config.toml
n_layer = 11
n_experts = 48
experts_per_token = 8
moe_layers = [1, 3, 5, 7, 9]
router_score = "sigmoid"
normalize_top_k = true
routed_scale = 2.5
balance_loss = 0.0031
balance_bias = false
router_cosine_scale = 20.0
norm_eps = 1e-05
tie_embeddings = false
beta1 = 0.9
train_tokens = 570300000
Below are experts of layer 3 (counted from 0) of a mixture-of-experts language model. Rows are named router (the router's row for the expert), gate (a neuron's input weights, with its number), up (a neuron's input weights, with its number), down (a neuron's output weights, with its number) and show model dimensions 0-223. Each number is 50 + 10 x the weight over its row's rms, rounded and kept within 0 to 99.
Before each expert's rows: "raises" lists some tokens whose logits its average output raises strongly, later layers aside. This comes from a sample of Wikipedia text that the model never trained on.

# expert 44
raises: " others", " other", " possible", " democracy"
router:57 58 51 60 64 49 38 32 52 48 47 53 38 54 42 49 44 37 48 67 47 55 49 53 53 62 51 55 48 42 52 52 60 45 53 52 70 46 37 55 36 51 31 49 49 40 49 47 59 52 37 50 48 57 71 41 42 37 58 51 55 42 50 50 54 57 65 68 53 34 56 59 42 75 60 40 36 49 39 59 25 59 68 36 22 63 51 50 49 46 71 31 47 28 29 54 73 48 62 29 65 50 37 63 42 54 42 56 36 74 68 47 68 51 51 51 54 51 55 36 50 58 44 58 54 52 37 43 72 37 38 48 60 61 38 56 47 51 49 30 53 80 55 52 40 33 55 43 59 62 33 55 52 43 52 42 45 49 46 47 60 54 56 62 46 46 63 52 38 57 47 51 50 47 66 42 51 49 50 50 57 50 51 57 51 45 55 47 39 49 50 59 52 44 52 61 77 43 56 59 59 41 62 50 62 57 52 45 36 64 47 51 56 50 38 49 39 45 58 55 56 50 40 55
gate3:47 64 43 72 47 37 45 46 56 50 43 57 62 58 47 40 44 42 47 36 26 53 40 42 45 64 51 70 53 60 58 46 46 36 50 50 49 51 33 40 45 38 58 40 47 48 37 66 37 50 50 47 54 44 49 51 65 45 39 40 43 45 57 43 49 64 45 71 41 27 54 37 53 39 61 38 50 60 41 60 34 43 51 38 35 29 59 50 61 35 48 41 43 37 57 32 45 68 51 51 43 49 55 57 60 35 38 45 52 70 41 52 53 45 43 49 33 56 39 53 64 41 47 40 47 47 47 42 53 50 36 75 76 42 54 55 48 69 44 50 51 54 44 46 46 43 45 53 43 50 57 42 51 51 59 45 41 59 48 50 41 36 46 33 52 57 43 43 48 57 54 48 42 45 47 44 41 39 53 54 47 63 62 51 37 66 45 39 59 32 55 48 45 38 52 90 42 65 51 48 29 59 56 31 50 71 58 51 63 25 49 51 53 55 63 64 43 50 53 50 42 44 55 54
up3:50 65 68 56 38 59 39 39 50 49 55 51 45 43 53 37 35 61 46 43 59 48 55 55 53 60 76 46 49 46 61 55 43 55 57 83 54 48 50 48 43 50 42 53 54 28 58 46 60 57 49 52 34 66 53 34 45 47 51 36 46 49 70 60 53 68 54 61 48 60 66 48 47 60 50 54 50 61 49 57 61 56 50 49 44 41 55 45 55 49 46 52 46 37 45 48 57 47 37 91 66 62 56 68 47 59 56 46 56 60 48 33 46 64 52 47 49 48 63 28 62 39 52 60 62 34 37 48 64 53 58 45 52 50 59 48 48 49 53 54 56 59 52 48 61 50 49 56 39 60 50 45 58 58 50 46 71 58 52 57 50 63 43 94 56 51 40 54 58 50 62 28 56 66 50 44 59 36 48 45 52 46 44 39 47 65 65 40 53 52 47 58 36 61 30 61 61 46 54 62 47 52 67 44 52 49 55 33 41 62 32 49 58 56 62 53 54 51 32 52 57 54 53 46
down3:53 41 44 45 55 59 64 30 39 61 45 42 62 47 48 50 54 47 53 49 34 59 48 54 52 42 65 50 48 54 47 41 66 51 52 38 41 67 27 51 61 42 58 49 46 49 37 48 58 39 77 46 71 38 32 53 46 69 28 57 60 45 53 36 54 54 42 53 52 33 36 43 48 37 61 50 59 41 63 61 45 29 46 49 46 35 54 47 62 33 56 55 42 57 69 56 49 53 51 39 40 40 56 40 62 41 51 67 40 51 67 67 56 45 43 56 51 47 34 50 56 57 40 52 37 67 37 47 50 52 29 58 31 57 45 57 49 52 36 30 55 58 51 56 42 52 46 53 44 18 60 42 33 47 52 45 28 53 50 40 42 44 40 45 35 46 40 57 40 50 42 60 40 48 49 51 33 49 47 46 63 53 56 73 54 48 60 36 59 46 41 37 47 40 55 59 51 61 49 37 44 50 53 57 66 50 54 48 69 39 62 41 48 43 58 67 50 41 65 57 63 46 49 66
gate4:54 67 38 64 96 39 46 42 45 38 41 53 47 36 56 66 55 45 50 59 45 44 57 48 47 67 49 53 40 63 57 64 57 39 52 39 67 50 42 36 39 61 54 61 58 70 40 48 51 52 42 70 49 50 58 39 46 40 54 67 48 42 55 57 43 45 49 49 81 56 54 45 57 51 57 67 50 41 65 45 50 48 58 53 51 62 43 52 56 55 53 47 54 48 43 58 61 46 55 42 41 57 47 49 50 67 50 45 58 67 59 51 55 37 60 41 58 55 46 66 42 58 38 61 42 64 56 52 40 72 51 48 87 47 45 49 45 48 49 50 56 58 48 51 48 50 60 52 42 65 48 57 52 40 50 55 52 42 62 45 41 50 58 39 40 69 33 43 44 55 63 37 43 51 49 46 42 64 45 54 51 36 54 54 46 59 43 64 43 39 56 41 44 48 38 43 73 39 76 38 50 53 20 53 57 52 56 40 45 39 45 51 56 59 60 67 38 49 43 64 42 54 57 62
up4:30 39 60 57 65 50 47 60 59 34 59 50 52 38 38 43 52 44 47 47 53 51 45 53 37 62 46 36 46 39 64 43 50 58 42 59 89 41 45 47 50 56 49 40 52 55 44 51 48 51 54 31 39 61 44 39 61 46 54 30 41 44 52 44 56 43 41 61 47 48 57 56 50 50 36 48 50 52 53 71 34 52 50 51 52 48 52 52 63 57 48 55 48 62 56 40 58 71 56 49 89 64 70 65 63 37 53 44 52 40 58 56 42 51 58 53 47 57 50 51 71 48 67 68 55 62 64 52 38 46 58 46 57 44 55 52 53 65 40 49 25 49 42 41 52 54 44 51 49 50 63 59 44 52 63 51 49 37 62 53 50 66 56 49 78 51 28 59 67 41 56 50 39 45 61 55 52 38 44 56 55 33 39 63 48 64 54 43 45 52 53 70 41 50 51 38 77 49 52 47 60 71 35 46 38 30 44 54 31 51 50 43 50 49 41 54 48 47 45 57 48 45 41 53
down4:59 66 53 57 40 45 55 57 56 64 57 36 54 52 59 41 52 61 61 45 48 66 53 37 51 35 66 51 55 43 52 59 44 52 61 56 20 75 39 70 56 34 53 58 47 53 55 50 65 27 45 44 40 75 52 45 46 58 45 53 48 72 56 51 51 52 50 43 53 45 51 30 62 40 59 50 40 56 34 37 57 37 57 45 43 53 44 48 58 63 57 52 61 64 65 52 53 34 40 39 28 39 33 48 57 46 43 51 42 41 69 55 51 69 56 38 48 48 57 48 41 45 53 58 42 48 31 52 41 40 62 58 51 47 67 54 53 59 42 52 59 29 57 56 60 54 46 44 41 42 44 38 38 39 51 46 60 69 48 56 47 35 46 56 64 61 55 62 38 61 37 43 65 50 47 55 56 55 46 45 63 60 55 65 55 60 61 57 59 49 49 26 50 41 64 49 40 52 43 47 51 47 36 58 52 59 42 50 48 42 67 42 60 40 53 23 54 58 51 55 55 28 60 68
gate5:35 51 41 54 50 80 43 50 55 52 51 55 61 54 41 55 54 46 47 50 59 48 53 51 48 64 45 44 51 65 45 53 49 42 55 58 56 30 46 37 41 49 49 46 43 58 61 56 45 61 51 39 53 52 48 44 57 63 51 48 60 54 39 38 47 49 49 58 39 71 39 53 67 49 61 42 40 37 60 47 34 62 65 55 41 66 62 45 41 42 38 28 56 66 50 42 59 37 71 41 52 39 37 32 30 48 32 62 44 61 55 48 51 50 55 49 36 59 63 46 51 56 56 44 61 50 63 56 51 46 53 47 48 86 66 55 50 57 53 54 57 55 39 50 41 43 57 42 33 54 63 47 51 49 55 53 45 34 47 34 36 56 49 60 46 55 66 56 37 36 56 60 46 53 56 58 49 38 51 54 51 49 56 42 41 48 51 40 67 45 50 31 48 47 53 51 42 80 18 44 43 53 47 70 55 26 36 32 41 60 50 70 46 59 53 52 59 44 50 31 42 37 48 54
up5:41 59 59 51 56 63 43 49 50 57 57 44 47 49 46 52 47 37 59 50 50 53 38 45 43 42 53 53 52 41 33 56 38 45 58 38 45 95 63 56 56 51 46 56 47 29 64 59 45 45 56 52 37 65 52 32 35 54 51 47 68 53 46 44 47 76 47 55 57 54 46 50 44 61 35 49 43 48 56 47 41 48 57 51 40 62 69 45 45 52 50 41 51 54 36 43 42 41 42 64 45 91 60 55 34 66 55 50 52 56 61 55 53 51 39 48 51 47 58 31 63 45 57 40 41 74 47 55 60 53 48 42 43 60 43 42 46 53 67 47 48 61 64 44 57 34 56 55 56 50 37 46 67 53 42 49 56 61 44 39 43 44 38 55 36 78 68 47 61 42 45 46 50 54 43 44 43 48 54 31 41 43 44 53 51 49 51 67 48 47 39 37 59 53 29 65 52 63 42 46 63 48 52 56 62 75 35 48 49 63 63 47 39 48 42 55 58 39 49 61 50 39 57 46
down5:37 42 51 59 49 40 66 48 48 61 50 63 58 57 35 51 41 49 46 59 46 53 66 37 50 54 49 53 60 50 63 34 67 60 49 60 46 19 34 46 64 47 41 66 50 58 42 43 72 45 50 52 64 44 67 48 63 63 49 45 38 50 46 53 43 37 72 46 28 61 46 57 51 43 67 42 47 40 52 56 36 48 69 42 23 56 56 64 59 41 55 52 44 62 46 42 60 39 44 47 41 25 32 63 53 43 25 55 38 49 74 47 33 55 60 60 53 40 40 46 51 52 38 69 46 36 52 61 41 50 54 65 32 60 49 58 56 62 42 44 51 49 56 61 51 42 47 43 46 41 65 61 32 33 50 60 41 36 72 58 47 59 50 33 48 51 44 55 43 53 57 57 61 45 56 57 36 65 51 57 54 48 49 42 59 44 59 42 55 31 61 44 60 48 53 55 62 47 52 57 43 72 46 46 46 56 54 53 53 58 60 51 48 45 38 57 51 46 62 49 47 37 49 56

# expert 32
raises: "-", "\n", "|", "The", "Other", "There"
router:54 48 57 41 49 55 60 50 42 60 57 45 35 61 60 62 40 51 38 53 58 45 49 56 56 58 42 40 55 24 48 60 45 64 41 34 74 53 42 64 39 47 47 51 50 54 36 41 58 55 57 64 34 53 41 31 52 44 51 45 63 48 48 47 34 56 66 63 59 62 52 59 51 67 58 41 57 39 61 61 35 39 77 49 52 38 51 48 53 56 46 48 46 58 52 42 31 65 60 43 59 44 37 63 44 50 50 43 50 50 61 50 55 59 43 41 50 61 49 38 48 43 36 33 71 55 46 52 41 46 50 24 56 57 33 52 45 45 54 28 53 59 53 58 39 41 47 51 62 48 30 54 53 37 38 63 50 48 59 59 29 45 32 49 47 51 53 51 55 55 62 29 60 60 52 43 48 45 55 40 66 35 46 51 44 40 56 48 55 60 36 65 33 69 36 53 55 47 58 73 64 33 58 68 47 37 61 37 45 61 35 42 57 50 54 42 55 43 45 49 70 56 39 47
gate4:51 52 46 49 73 67 47 35 54 51 46 37 55 42 44 35 55 43 52 40 49 44 56 56 54 50 53 56 47 42 46 42 52 45 59 51 41 41 51 33 53 46 38 40 65 46 53 53 49 59 50 43 46 52 37 42 70 55 61 48 65 40 72 51 62 49 44 56 74 39 59 51 42 64 53 54 72 53 47 68 77 55 59 52 55 43 45 49 37 43 49 58 59 47 40 41 67 63 84 67 39 57 51 40 55 49 47 40 57 65 40 55 61 44 49 56 42 46 41 58 48 61 59 40 53 50 43 32 53 42 51 37 78 51 68 47 43 50 46 53 55 51 42 46 47 43 43 57 52 44 51 61 45 47 53 40 59 59 45 52 46 60 62 59 54 58 31 49 56 41 70 52 50 47 42 49 38 70 21 36 66 52 61 50 51 58 27 44 63 48 47 53 47 52 47 39 77 41 62 36 50 58 60 45 67 50 72 45 56 59 49 63 47 51 56 50 56 59 37 75 49 58 55 50
up4:53 49 49 54 52 41 53 62 62 66 52 58 48 63 64 52 46 37 51 54 53 55 61 36 32 51 49 52 55 41 56 60 46 58 52 48 90 63 48 53 51 54 49 63 42 55 50 55 58 59 49 49 45 52 53 69 47 35 40 49 56 45 49 51 28 67 56 51 42 37 46 53 70 45 53 47 41 52 50 28 42 48 34 34 45 58 53 52 57 36 59 33 44 24 51 48 42 42 27 49 87 48 42 59 56 47 50 64 39 43 52 21 50 56 68 47 61 66 54 36 52 54 44 43 51 37 47 54 56 64 44 63 53 47 42 56 52 40 57 47 37 53 38 57 46 47 60 55 52 64 47 36 53 62 56 50 50 38 52 41 66 43 48 50 88 29 56 47 48 60 40 52 34 52 70 57 60 33 58 59 40 55 47 51 37 58 55 52 49 48 45 47 54 45 48 55 47 68 40 62 54 45 49 59 35 54 36 52 47 47 37 47 55 60 51 63 45 42 52 37 46 53 41 51
down4:41 39 50 61 40 59 47 40 45 35 59 36 61 58 43 34 42 58 48 41 41 32 52 57 55 44 51 68 40 58 42 48 32 54 57 32 48 58 56 47 57 61 37 60 57 71 46 61 42 50 50 31 53 36 50 60 46 73 61 56 49 31 65 57 46 54 74 44 54 53 45 52 39 68 56 49 49 45 52 52 55 40 34 58 55 55 43 42 27 32 36 51 47 51 46 52 42 44 56 55 34 55 49 43 62 72 52 61 51 62 22 77 31 50 37 42 46 54 49 57 44 73 45 62 45 47 46 45 40 60 53 42 39 51 60 52 55 46 53 51 56 47 53 61 75 50 51 49 43 36 50 51 36 58 60 46 74 59 53 60 46 64 58 48 70 51 55 54 31 47 60 58 40 54 46 55 46 45 38 52 54 41 35 55 46 55 42 55 48 46 69 35 70 67 48 59 49 58 43 48 51 38 50 54 57 44 43 59 47 62 51 64 61 50 41 55 33 64 52 38 41 59 44 63
gate5:42 55 63 61 40 86 42 51 52 53 44 53 59 58 51 67 48 61 44 45 46 48 63 47 53 49 43 54 31 58 46 58 49 68 34 49 75 64 53 71 59 60 47 37 52 39 50 47 55 65 54 60 46 52 57 57 56 35 40 57 51 62 53 35 48 52 51 54 74 76 55 46 59 57 66 54 43 52 61 68 50 51 50 35 55 49 45 55 49 35 50 48 56 53 65 64 44 51 56 42 61 56 60 39 51 43 57 47 43 44 52 47 50 33 55 49 50 56 54 59 49 48 46 66 42 54 50 54 48 51 71 56 32 88 56 54 47 53 42 41 61 51 65 55 51 62 49 65 65 58 66 55 49 62 51 56 51 43 50 58 59 46 39 62 43 53 46 50 34 45 38 53 41 57 42 55 48 77 48 53 45 49 47 45 45 68 71 71 42 69 41 52 47 40 59 61 49 71 43 61 33 42 39 52 31 49 59 43 62 44 47 45 46 48 62 45 39 40 59 35 47 49 59 38
up5:42 60 54 55 41 54 33 42 46 64 41 64 55 45 54 61 50 68 58 46 42 39 54 49 47 61 44 66 31 60 59 67 54 48 47 51 75 85 49 57 63 48 65 45 42 44 52 48 58 40 64 58 50 52 51 53 24 50 36 49 53 55 59 39 44 58 49 59 41 50 50 46 52 49 47 65 47 52 55 58 53 53 47 32 60 49 31 62 48 36 55 42 47 42 63 68 22 46 48 50 54 80 61 34 52 55 52 66 60 35 67 37 57 35 43 56 56 62 52 48 49 42 60 33 38 51 44 63 46 60 42 49 45 62 56 56 49 58 26 45 55 52 79 62 52 60 60 59 54 50 73 43 37 64 52 50 48 39 52 52 49 32 37 47 48 83 52 43 44 43 41 58 41 52 34 49 44 62 47 54 43 63 41 51 51 59 60 67 44 63 51 46 47 53 55 51 50 48 35 57 47 50 39 47 36 48 58 50 56 46 33 52 50 49 49 47 45 47 48 50 50 46 59 42
down5:53 71 43 50 32 54 49 63 56 50 42 54 51 46 44 44 49 44 42 35 62 71 64 50 59 43 44 72 38 48 34 48 36 66 45 51 54 47 51 72 71 58 48 50 56 55 39 47 66 53 37 48 37 48 56 64 50 37 34 49 45 37 42 33 38 54 39 33 38 52 53 43 57 39 54 59 61 69 45 51 60 54 40 61 57 60 57 29 45 67 46 58 35 72 47 48 42 41 43 49 53 66 50 43 59 40 47 64 55 62 51 51 47 45 55 39 46 57 59 58 32 59 33 70 44 45 47 36 39 63 60 51 33 46 62 40 60 50 42 62 50 14 48 38 65 45 40 57 50 65 64 68 54 46 35 52 47 51 38 49 62 50 52 45 46 58 55 47 46 50 51 50 34 39 60 51 61 50 47 52 44 45 49 62 43 65 48 51 47 56 46 45 44 50 48 55 42 54 34 64 53 37 49 66 37 55 72 52 67 55 47 54 41 65 70 41 35 49 47 46 51 60 40 51
gate6:51 39 30 47 50 32 84 44 49 50 52 57 51 54 54 37 47 67 50 58 49 55 50 70 54 64 55 26 49 43 51 47 51 42 39 58 35 28 65 51 48 53 38 43 52 54 52 64 50 47 33 34 40 39 54 66 66 60 48 47 61 48 51 44 57 54 46 48 51 68 68 51 30 54 47 48 52 54 37 66 53 66 51 63 71 48 66 46 44 71 49 38 53 59 48 46 60 42 49 60 42 41 44 37 34 53 67 45 56 40 46 40 52 58 70 37 43 34 48 51 48 47 37 39 57 54 50 42 45 54 45 53 53 41 73 54 62 52 52 48 54 54 55 50 60 53 50 42 49 30 59 44 44 41 47 62 69 62 50 63 27 65 46 50 36 56 53 45 61 51 47 49 59 61 37 58 68 48 38 46 56 54 46 43 45 34 48 48 67 59 49 53 42 47 60 44 54 59 84 61 54 42 46 42 48 51 61 39 44 65 51 54 45 65 54 49 54 65 53 72 57 45 55 35
up6:50 45 53 61 45 46 62 44 38 37 57 63 56 55 39 61 54 60 49 44 52 43 58 45 47 44 44 28 37 48 48 57 52 58 31 47 45 73 70 29 55 48 54 58 49 43 47 48 58 59 52 58 40 38 47 46 54 41 53 34 60 41 38 46 51 55 38 51 63 54 53 58 28 60 49 39 50 53 64 54 66 51 41 40 51 66 57 59 62 53 47 42 61 58 64 57 60 30 37 52 50 48 96 71 52 57 55 59 50 42 46 47 62 50 40 45 65 36 52 49 50 37 36 43 55 52 48 43 48 63 30 60 55 61 61 51 56 48 43 45 44 46 42 47 56 52 46 58 39 61 32 45 45 50 47 61 57 43 52 53 45 58 36 49 44 40 78 47 46 47 50 55 49 46 53 61 38 62 54 58 43 45 58 57 49 60 44 48 28 69 54 57 51 50 49 37 43 61 45 33 50 66 40 59 71 48 64 48 48 55 28 55 36 40 33 46 65 29 55 70 70 43 44 54
down6:58 50 41 50 62 45 44 42 48 57 35 50 42 48 47 57 44 50 41 44 36 42 62 43 53 39 51 61 42 48 44 51 51 62 38 44 55 48 53 51 48 53 34 44 55 38 58 57 52 52 55 67 54 62 50 41 39 47 49 49 46 54 38 45 57 72 54 56 52 61 66 50 61 55 66 43 53 36 36 41 48 35 57 47 69 54 53 61 67 51 35 62 43 41 68 43 81 47 48 53 56 34 45 61 58 37 54 28 35 38 56 72 59 31 49 77 49 27 60 55 67 47 61 44 46 58 53 50 49 45 43 56 49 47 41 63 43 64 54 67 37 59 45 26 43 47 41 46 51 70 49 50 68 39 42 27 46 68 54 55 52 38 36 69 66 52 45 45 63 52 53 49 51 59 37 40 40 51 55 27 37 48 58 62 65 64 30 65 55 59 47 38 46 51 50 50 60 50 55 45 38 67 67 47 44 43 51 40 55 53 51 45 38 41 50 59 58 60 40 56 48 47 44 55

# expert 39
raises: " our", " democracy", " hours"
router:62 52 45 63 61 57 48 49 56 58 62 45 46 59 32 53 58 37 43 49 50 41 48 50 45 65 62 67 31 28 62 50 46 48 51 57 59 40 41 56 39 54 36 35 46 48 52 60 43 56 41 48 41 51 51 42 58 54 72 39 55 44 54 53 68 57 75 71 54 48 55 57 57 73 61 39 39 53 39 52 42 42 76 46 35 51 53 50 41 46 58 45 38 44 24 60 69 50 64 39 55 36 32 58 39 62 30 63 46 71 49 38 54 47 48 45 67 48 58 58 50 71 39 53 68 55 42 47 63 45 33 49 59 58 49 53 60 54 56 30 56 81 55 59 44 42 41 51 66 53 50 47 51 56 64 45 54 64 57 40 63 54 57 62 33 50 57 40 42 45 54 47 60 45 53 47 53 58 48 40 48 43 50 48 54 55 59 43 50 51 50 61 48 54 56 74 76 48 58 43 46 54 61 42 55 42 47 44 40 55 44 50 60 48 51 66 33 50 56 52 46 45 33 54
gate4:45 49 64 53 76 48 58 29 41 39 62 48 64 40 50 46 47 50 50 42 40 44 68 58 56 41 56 61 46 43 45 63 49 55 51 52 50 47 52 56 43 63 51 55 52 54 60 48 41 48 28 46 41 40 53 41 40 45 51 27 51 49 50 49 54 62 49 45 81 41 67 63 45 37 48 46 49 65 61 41 41 41 66 49 43 53 29 56 52 55 60 60 44 56 60 63 45 40 64 52 46 43 37 38 54 59 42 49 48 45 57 47 48 51 47 57 56 54 54 51 48 52 56 35 26 45 39 48 35 75 46 44 61 35 40 55 81 49 54 43 47 37 48 52 45 49 41 56 66 54 42 55 56 69 43 50 45 63 47 56 40 47 53 50 34 48 53 61 46 22 47 56 33 59 45 47 30 70 47 55 46 41 32 51 62 58 37 50 52 37 52 46 54 44 35 55 82 59 58 37 52 49 41 77 55 51 50 52 41 44 43 67 43 44 41 56 35 40 38 50 48 48 34 41
up4:43 32 51 62 53 54 50 56 35 51 44 41 53 51 52 49 36 52 62 38 28 49 45 52 37 65 55 64 48 52 36 37 65 46 42 50 83 46 44 64 50 51 62 33 49 68 49 42 57 36 38 26 46 39 47 51 33 57 51 50 30 48 57 33 51 57 67 44 47 49 59 55 56 52 71 54 42 36 54 45 39 37 51 54 44 32 27 59 55 58 39 44 49 46 46 56 38 38 70 42 96 56 46 50 39 47 39 46 62 50 44 46 53 40 58 43 39 48 57 49 67 46 50 64 48 56 68 54 27 37 52 64 36 50 53 65 52 66 47 50 61 39 56 60 49 53 37 47 20 39 59 48 52 35 55 56 58 46 54 59 55 55 54 48 75 58 34 58 44 55 46 51 35 49 56 47 52 55 42 49 43 50 36 55 54 45 58 58 59 46 46 49 43 56 61 58 49 57 57 53 46 51 50 45 46 62 51 53 41 57 53 45 52 71 56 44 56 53 59 59 47 49 51 50
down4:49 47 43 59 42 46 57 76 69 59 52 52 63 55 52 41 52 38 62 52 74 51 47 45 54 52 58 41 44 33 50 37 56 48 60 75 41 44 76 61 44 56 50 56 59 67 63 48 62 45 44 69 50 70 55 46 43 37 59 56 47 49 41 61 61 46 33 32 66 56 52 49 63 68 55 52 43 54 43 47 51 40 61 40 54 54 63 54 45 54 67 59 62 49 56 60 49 61 68 55 54 35 47 68 42 61 53 42 76 54 58 42 55 57 56 40 48 54 46 69 53 62 44 71 69 44 51 46 57 41 50 35 40 48 50 44 43 45 42 85 63 43 52 56 59 45 63 43 61 54 62 51 58 50 62 42 56 50 37 30 38 51 58 53 75 55 28 59 46 56 54 65 58 49 49 55 65 48 49 42 50 60 62 55 39 42 47 48 44 52 42 42 57 50 51 46 47 48 43 66 55 50 51 46 44 52 50 54 34 64 48 51 59 55 55 25 50 62 49 65 54 55 51 63
gate5:57 52 62 38 51 79 32 41 54 62 43 47 55 48 63 50 51 55 37 60 57 53 45 50 44 52 62 34 64 45 62 43 45 47 55 51 53 56 50 53 61 47 52 53 54 36 32 46 59 60 52 63 60 52 60 36 48 54 45 63 74 67 62 43 54 61 51 40 44 78 57 47 65 49 45 61 54 53 44 62 77 44 48 40 50 47 51 48 34 31 47 43 25 57 49 74 70 50 57 38 47 46 50 49 33 41 28 57 40 54 48 63 42 57 34 42 56 55 61 65 45 66 37 37 40 35 44 46 62 55 61 53 41 90 51 56 51 54 63 44 61 59 46 49 45 50 41 54 56 56 50 44 42 48 57 40 48 50 53 46 55 48 52 53 50 58 52 36 52 57 47 59 38 47 65 59 52 65 39 53 53 46 49 51 52 43 41 50 52 48 58 64 45 40 28 52 43 84 59 36 49 51 45 56 45 46 49 36 44 60 47 55 56 53 58 62 38 50 59 53 50 35 42 60
up5:57 42 53 60 49 67 67 55 47 54 70 47 35 67 37 39 57 42 58 41 42 45 36 58 53 50 44 44 50 41 55 53 57 56 37 56 43 84 45 56 37 63 50 51 49 57 48 45 33 44 34 40 44 45 31 60 62 46 47 34 42 43 38 35 42 49 51 50 67 72 43 52 45 54 46 26 62 46 59 32 44 57 44 54 50 48 51 45 62 61 52 56 78 50 50 28 48 46 46 65 53 90 49 36 58 43 65 37 46 58 57 49 51 50 49 49 43 46 37 34 44 33 58 47 57 52 64 46 34 47 43 50 52 48 39 48 39 45 39 45 41 49 38 55 60 38 71 49 47 38 50 54 63 61 53 53 52 47 41 71 45 54 55 55 55 80 37 60 58 57 39 36 53 62 29 44 53 51 68 44 58 52 53 56 47 50 45 55 55 46 42 44 47 61 55 35 56 49 56 56 58 51 49 49 43 49 48 63 57 45 58 66 35 51 48 36 52 51 50 62 52 58 46 35
down5:56 54 64 42 45 45 36 41 49 26 59 47 45 43 57 41 56 58 54 45 37 53 55 52 33 51 63 50 55 47 60 54 55 56 64 39 46 39 39 54 56 47 58 60 40 53 67 43 56 32 48 44 50 69 50 32 38 45 44 57 49 42 44 58 40 45 46 57 35 66 61 49 50 39 52 56 60 65 56 50 64 29 66 41 36 57 48 39 63 44 41 45 46 52 38 52 64 58 51 45 37 41 34 51 41 51 37 50 43 54 57 54 54 45 58 46 63 65 60 63 60 60 51 56 68 49 40 32 66 46 49 63 35 78 52 48 45 59 44 53 41 55 69 24 53 18 47 65 54 53 32 46 57 45 56 44 59 46 59 47 61 58 56 51 45 58 40 53 35 44 51 51 40 53 52 55 46 54 55 64 58 60 52 42 49 29 30 35 53 47 58 51 49 31 40 61 53 49 49 53 34 36 33 62 47 60 52 58 40 44 60 38 61 37 48 69 43 39 71 59 42 42 33 54
gate6:36 40 47 53 43 52 82 64 58 31 46 53 45 66 56 35 59 39 64 54 43 52 46 55 40 50 44 44 66 54 50 54 53 55 48 53 50 60 35 46 50 50 51 47 48 34 50 57 46 55 54 57 62 50 31 46 56 70 63 38 41 55 49 41 41 36 40 52 48 51 84 41 47 44 53 39 49 28 42 57 56 44 46 48 56 61 65 42 50 38 53 48 49 56 57 37 49 55 58 48 38 48 78 56 58 35 42 43 46 38 51 52 44 59 59 56 45 48 58 52 43 52 44 50 63 47 66 46 30 43 44 53 42 38 84 46 32 57 52 55 50 39 52 42 41 61 46 29 29 36 58 36 26 39 44 49 41 39 33 43 59 48 61 51 58 50 57 55 50 47 58 56 57 41 54 60 48 41 48 50 56 69 57 47 61 53 53 47 67 44 45 63 32 38 59 42 47 49 80 46 45 54 41 46 39 43 47 36 54 57 62 47 52 42 43 25 52 57 47 46 42 58 50 36
up6:61 44 45 44 46 33 50 39 46 54 64 59 56 55 47 57 50 54 43 41 62 49 48 54 47 54 59 43 38 38 53 71 53 37 71 46 49 57 85 51 66 53 48 50 45 60 60 49 61 35 46 51 49 59 45 48 40 32 49 45 42 49 50 52 45 62 58 69 45 65 51 61 42 72 55 55 59 49 44 41 62 43 59 49 55 72 39 46 41 37 64 41 41 45 52 42 48 27 55 45 60 56 64 50 37 47 61 57 58 71 22 38 46 48 57 36 42 62 49 25 53 46 56 46 39 42 35 59 56 48 62 47 55 62 60 49 49 39 56 43 41 70 61 64 62 38 67 68 56 50 59 52 51 66 48 56 44 51 49 49 48 57 45 41 34 44 95 49 51 52 54 47 72 59 46 43 76 36 48 63 46 38 45 35 49 48 38 48 55 50 54 51 62 64 52 52 57 59 45 60 57 46 59 55 46 64 55 55 54 55 52 57 45 46 47 58 54 46 47 54 49 40 56 50
down6:37 57 43 36 52 45 60 58 55 46 50 41 46 50 46 27 56 30 51 45 39 67 45 48 49 47 40 54 53 51 47 30 52 50 39 55 65 47 32 35 38 56 49 51 55 31 45 41 44 64 43 59 64 48 48 37 52 80 51 51 40 57 46 31 38 47 24 50 47 38 61 43 52 43 46 37 56 42 48 57 40 35 63 33 43 53 56 49 46 57 44 56 67 47 64 31 50 58 50 42 40 44 60 51 70 46 43 51 52 47 55 64 42 55 53 58 46 50 48 56 54 52 43 53 68 59 63 19 35 53 28 48 50 53 70 42 44 50 48 75 39 32 32 29 39 51 31 54 37 42 48 44 28 30 54 29 40 33 44 45 56 60 51 40 56 44 49 50 48 40 60 53 37 36 35 46 48 55 53 59 49 48 49 45 46 43 56 57 59 44 71 38 54 47 51 44 45 38 61 34 46 57 52 44 47 37 51 53 44 62 48 56 66 62 49 46 49 52 44 60 44 56 50 51